{"n_layer": 18, "d_model": 256, "n_experts": 32, "experts_per_token": 2, "d_expert": 128, "d_shared_expert": 256, "activation": "swiglu", "moe_layers": [2, 3, 4, 5, 6, 7, 8, 9, 10, 11, 12, 13, 14, 15, 16, 17], "router_score": "softmax", "normalize_top_k": true, "routed_scale": 1.0, "balance_loss": 0.00469, "balance_bias": false, "router_bias": true, "init_std_router": 0.0314, "lr_router": 0.000729, "vocab_size": 4096, "norm": "rmsnorm", "norm_eps": 1e-06, "tie_embeddings": false, "optimizer": "adamw", "lr": 0.00215, "beta1": 0.9, "beta2": 0.98, "batch_tokens": 65536, "seq_len": 2048, "train_tokens": 517100000, "steps": 7891, "dataset": "wikipedia_en"}
Below are experts of layer 7 (counted from 0) of a mixture-of-experts language model. Rows are named router (the router's row for the expert) and show model dimensions 0-255. Each number is 200 + 30 x the weight over its row's rms, rounded and kept within 0 to 999.
After each expert's rows: "gets" lists some tokens that make up at least twice as much of what it gets as of all text; "comes before" lists some tokens at least twice as common just after its tokens as in all text. This comes from a sample of Wikipedia text that the model never trained on. Tokens count by the router's weight.

# expert 27
router,230,191,195,200,171,120,207,211,246,206,167,246,183,203,197,215,184,203,235,143,226,233,224,211,222,222,189,210,187,236,205,179,230,203,277,168,207,217,164,191,229,237,178,219,225,163,231,162,228,212,211,155,174,200,259,259,177,194,232,212,230,212,179,216,195,227,195,184,238,235,182,157,165,170,211,188,211,189,142,197,241,192,167,188,156,171,225,243,182,252,224,181,260,206,222,225,150,220,158,137,252,223,263,222,231,205,184,182,166,253,208,187,201,197,194,208,197,176,161,211,154,215,211,232,235,186,199,159,206,179,202,203,136,244,232,244,210,174,225,237,195,218,179,227,217,230,202,195,192,230,185,206,244,206,180,210,227,219,249,243,222,196,169,195,189,160,226,205,182,209,190,160,201,209,206,236,174,189,179,145,187,201,167,223,183,205,237,257,157,207,203,240,171,205,242,225,241,202,154,248,185,216,142,155,226,252,217,199,193,215,129,183,217,212,177,197,221,213,212,233,230,248,259,215,190,177,267,186,250,250,154,172,222,164,190,220,233,207,226,250,152,239,212,204,185,154,253,200,176,213,236,167,164,212,175,222
gets: "\n", " in", " a", " \"", " In", " Al"
comes before: "|", "\n", " the", "-", "|---|---|---|---", "tern"

# expert 25
router,159,191,235,221,227,187,220,157,171,171,214,209,235,211,165,167,176,194,151,177,232,186,182,168,240,255,148,195,185,253,230,236,155,242,245,242,157,188,240,188,210,213,221,162,235,219,217,194,212,209,219,154,212,203,211,208,147,153,240,248,217,160,212,267,181,218,204,217,153,230,259,194,141,165,143,206,237,182,202,207,246,230,199,189,197,229,237,153,238,259,219,225,219,172,201,237,168,177,194,215,198,217,212,210,222,187,185,173,198,176,202,185,230,177,196,165,171,244,212,197,193,182,233,176,153,158,216,223,165,219,180,158,196,174,203,157,219,186,181,272,240,238,147,156,184,160,226,189,194,243,192,217,182,214,183,225,185,179,184,205,174,178,227,171,207,243,226,234,195,142,207,207,219,189,130,190,169,229,226,185,210,217,186,176,191,175,254,193,247,223,192,235,193,201,248,191,226,226,202,241,237,188,239,252,165,190,214,230,177,242,219,242,238,194,178,218,254,174,199,199,188,178,183,256,198,163,228,237,237,189,161,176,186,169,219,158,205,135,213,227,191,259,206,213,228,224,249,171,165,217,245,141,229,210,192,230
gets: ".", " in", " that", " on", " of", " with"
comes before: " the", " The", "\n", " He", " In", " a"

# expert 10
router,206,217,175,174,203,217,183,172,146,162,205,217,189,241,216,210,146,204,175,197,243,208,177,219,143,235,204,171,238,231,227,237,250,199,185,147,225,177,209,235,195,245,221,237,199,277,169,174,226,210,274,179,171,199,198,205,187,206,220,208,220,222,228,192,188,221,238,214,202,148,212,219,177,182,161,204,196,139,178,188,187,199,166,237,258,220,210,223,207,196,178,186,207,187,178,225,209,180,231,236,179,220,204,196,170,123,234,167,215,141,245,201,254,218,153,239,207,198,184,211,174,154,174,202,183,210,170,173,188,192,216,214,182,160,234,233,220,172,265,214,137,162,226,143,226,213,160,214,222,175,231,196,176,230,189,193,202,194,193,247,158,182,225,172,195,227,216,182,205,197,192,204,259,184,221,147,156,186,200,252,164,222,238,188,179,216,189,175,193,188,176,191,276,201,269,167,239,200,229,208,176,207,210,211,224,198,171,193,175,223,261,189,183,209,247,168,209,255,126,243,224,188,168,202,220,214,166,171,196,170,221,176,199,175,185,189,229,234,238,143,168,193,128,215,179,218,242,164,138,206,188,178,246,150,240,164
gets: " of", " |", " and", " on", ":", "ed"
comes before: " the", " 0", " a", " ", " 1", " to"

# expert 16
router,160,203,222,227,247,215,230,185,150,221,260,251,197,147,235,246,219,164,197,192,151,226,213,220,219,223,198,203,187,222,211,184,230,153,224,243,197,173,190,205,241,197,265,221,209,177,201,234,219,210,161,162,266,254,165,244,147,176,220,210,175,172,219,177,185,186,252,220,211,171,219,213,196,230,212,236,210,186,209,162,243,187,187,210,190,226,173,172,187,238,256,228,181,212,225,184,243,250,216,216,196,225,192,224,231,135,179,139,184,249,196,225,186,203,189,241,230,224,175,257,214,200,221,180,248,225,185,225,219,163,157,255,154,208,206,206,239,209,204,152,204,163,226,173,195,227,230,185,223,160,154,181,153,164,211,211,202,239,181,195,124,187,165,166,234,176,205,233,182,194,165,178,247,237,233,156,225,171,227,212,189,177,228,156,201,228,180,189,208,170,186,175,134,204,139,141,157,165,187,202,219,237,185,234,141,183,189,239,182,223,169,217,188,196,182,194,155,158,187,192,191,203,191,242,173,220,231,202,182,209,199,220,249,195,203,167,196,166,189,199,133,186,199,236,207,179,200,200,245,170,235,171,249,214,134,165
gets: ".", ":", " |", " –", "'s", "="
comes before: "\n", " The", " He", " In", " It", " "

# expert 23
router,156,242,163,170,237,235,219,171,225,175,202,170,205,188,222,238,180,192,242,198,215,217,215,227,153,213,201,237,146,144,142,176,237,184,233,173,233,210,231,153,227,235,150,167,222,187,200,168,194,177,248,145,185,182,153,168,219,233,232,210,245,208,203,153,204,199,187,232,196,175,186,178,145,199,188,138,182,199,197,178,157,181,221,190,217,184,208,224,172,202,218,223,205,212,173,178,222,242,250,253,191,188,188,232,198,190,167,224,186,171,217,218,179,232,236,170,201,206,205,271,212,218,214,133,160,207,214,158,175,203,153,186,210,203,183,255,253,195,195,208,234,211,199,259,161,248,178,226,225,137,242,213,232,146,216,197,242,179,126,171,230,175,223,173,154,202,241,221,157,169,182,143,164,163,210,227,186,203,225,184,240,184,169,162,167,192,242,208,164,232,219,227,202,210,204,199,185,202,197,195,228,171,150,195,215,211,199,155,262,196,184,222,216,247,207,219,201,235,246,180,176,227,192,220,243,209,213,180,194,176,254,254,164,147,206,205,167,215,192,226,209,188,242,242,239,245,166,247,156,154,202,226,234,195,173,227
gets: "==", " |", ".", " ==", " c", "==="
comes before: "\n", ":", " 0", "0", "8", "5"

# expert 18
router,166,213,167,226,201,218,208,191,180,213,177,182,151,179,221,219,196,162,225,242,236,220,180,191,210,186,159,201,200,207,250,201,204,235,171,190,219,215,162,220,190,143,180,256,239,182,210,185,217,214,182,182,210,162,174,226,169,206,259,239,234,175,194,208,137,243,202,208,253,238,238,245,231,204,216,232,154,199,143,233,171,198,245,189,198,201,243,226,179,236,173,154,214,135,208,239,243,213,164,249,228,234,223,192,203,250,153,187,224,154,249,193,231,184,223,177,232,185,203,200,225,214,174,220,238,189,182,260,243,209,175,227,207,211,189,240,248,171,239,252,185,182,213,185,190,181,207,175,197,242,192,212,195,225,175,230,184,167,198,201,191,246,171,222,230,218,200,172,195,169,234,224,189,256,242,237,173,199,212,188,231,176,199,218,208,203,242,209,153,157,220,186,270,217,186,183,222,178,248,192,206,153,227,252,148,179,197,215,194,186,207,178,200,151,168,223,198,157,210,261,159,233,233,259,191,144,174,193,177,187,121,215,200,259,160,192,166,137,170,167,238,187,208,183,157,210,157,196,206,176,251,229,166,168,237,159
gets: " (", ")", " 2", " 4", " 8", " 3"
comes before: " |", "–", ".", "th", "19", "born"

# expert 11
router,228,229,156,232,247,215,225,219,149,201,209,224,192,228,249,209,197,198,234,208,205,143,166,240,186,208,223,239,167,168,197,205,239,205,221,185,145,178,163,174,216,190,217,169,194,152,259,224,204,220,165,234,199,160,187,172,204,160,175,226,155,174,177,203,233,231,255,188,166,173,229,213,162,211,188,261,217,231,207,173,163,174,207,145,194,208,198,242,230,198,189,156,156,237,173,204,140,159,232,244,192,149,247,200,145,170,183,189,245,214,239,189,240,226,186,142,167,193,230,228,206,183,181,193,175,211,175,170,187,177,210,213,204,195,218,214,198,275,159,136,168,188,183,169,143,199,161,207,188,227,205,209,188,226,218,213,222,204,168,183,155,185,244,234,216,241,174,165,172,234,151,188,192,162,199,198,213,187,222,210,193,231,239,181,242,231,210,182,247,179,185,175,174,206,204,164,195,188,143,203,178,213,161,194,248,154,196,201,238,170,198,211,217,189,227,200,145,222,214,194,240,212,180,201,250,167,177,135,235,201,242,175,152,159,243,217,216,229,144,204,208,157,233,230,239,183,218,257,222,219,159,200,164,223,126,170
gets: " B", "9", "8", "5", "6", "0"
comes before: " |", ",", ")", ".", "–", "%"

# expert 1
router,267,170,225,162,234,221,133,228,192,158,156,192,154,182,214,168,244,215,175,177,164,222,205,233,206,211,210,179,188,212,181,180,212,209,197,166,164,221,239,175,206,201,222,207,186,182,142,204,149,209,138,188,255,187,237,236,167,247,242,172,216,200,152,231,252,230,256,208,168,198,186,186,244,221,242,187,257,198,243,182,165,192,180,213,163,184,178,187,191,216,222,163,203,177,235,155,237,229,226,130,168,262,217,209,203,205,174,208,179,202,198,183,241,165,187,209,177,140,167,181,199,186,261,172,209,239,176,194,172,236,185,184,187,162,242,195,201,224,176,214,186,151,190,143,148,211,240,169,229,203,180,193,216,251,212,208,259,211,233,190,226,155,267,215,145,185,249,157,213,199,161,221,205,218,257,225,158,237,204,181,166,198,225,218,194,207,177,187,196,200,171,231,142,175,159,166,189,215,189,160,213,223,256,207,205,225,218,222,163,215,171,159,249,225,237,224,177,187,247,171,242,179,244,225,162,190,197,179,217,173,258,226,177,201,228,174,188,203,212,179,193,158,181,256,199,193,229,185,218,180,222,223,178,149,170,192
gets: "\n", " J", " re", "ick", " 1", "J"
comes before: "-", "ed", "=", "ing", "er", "ers"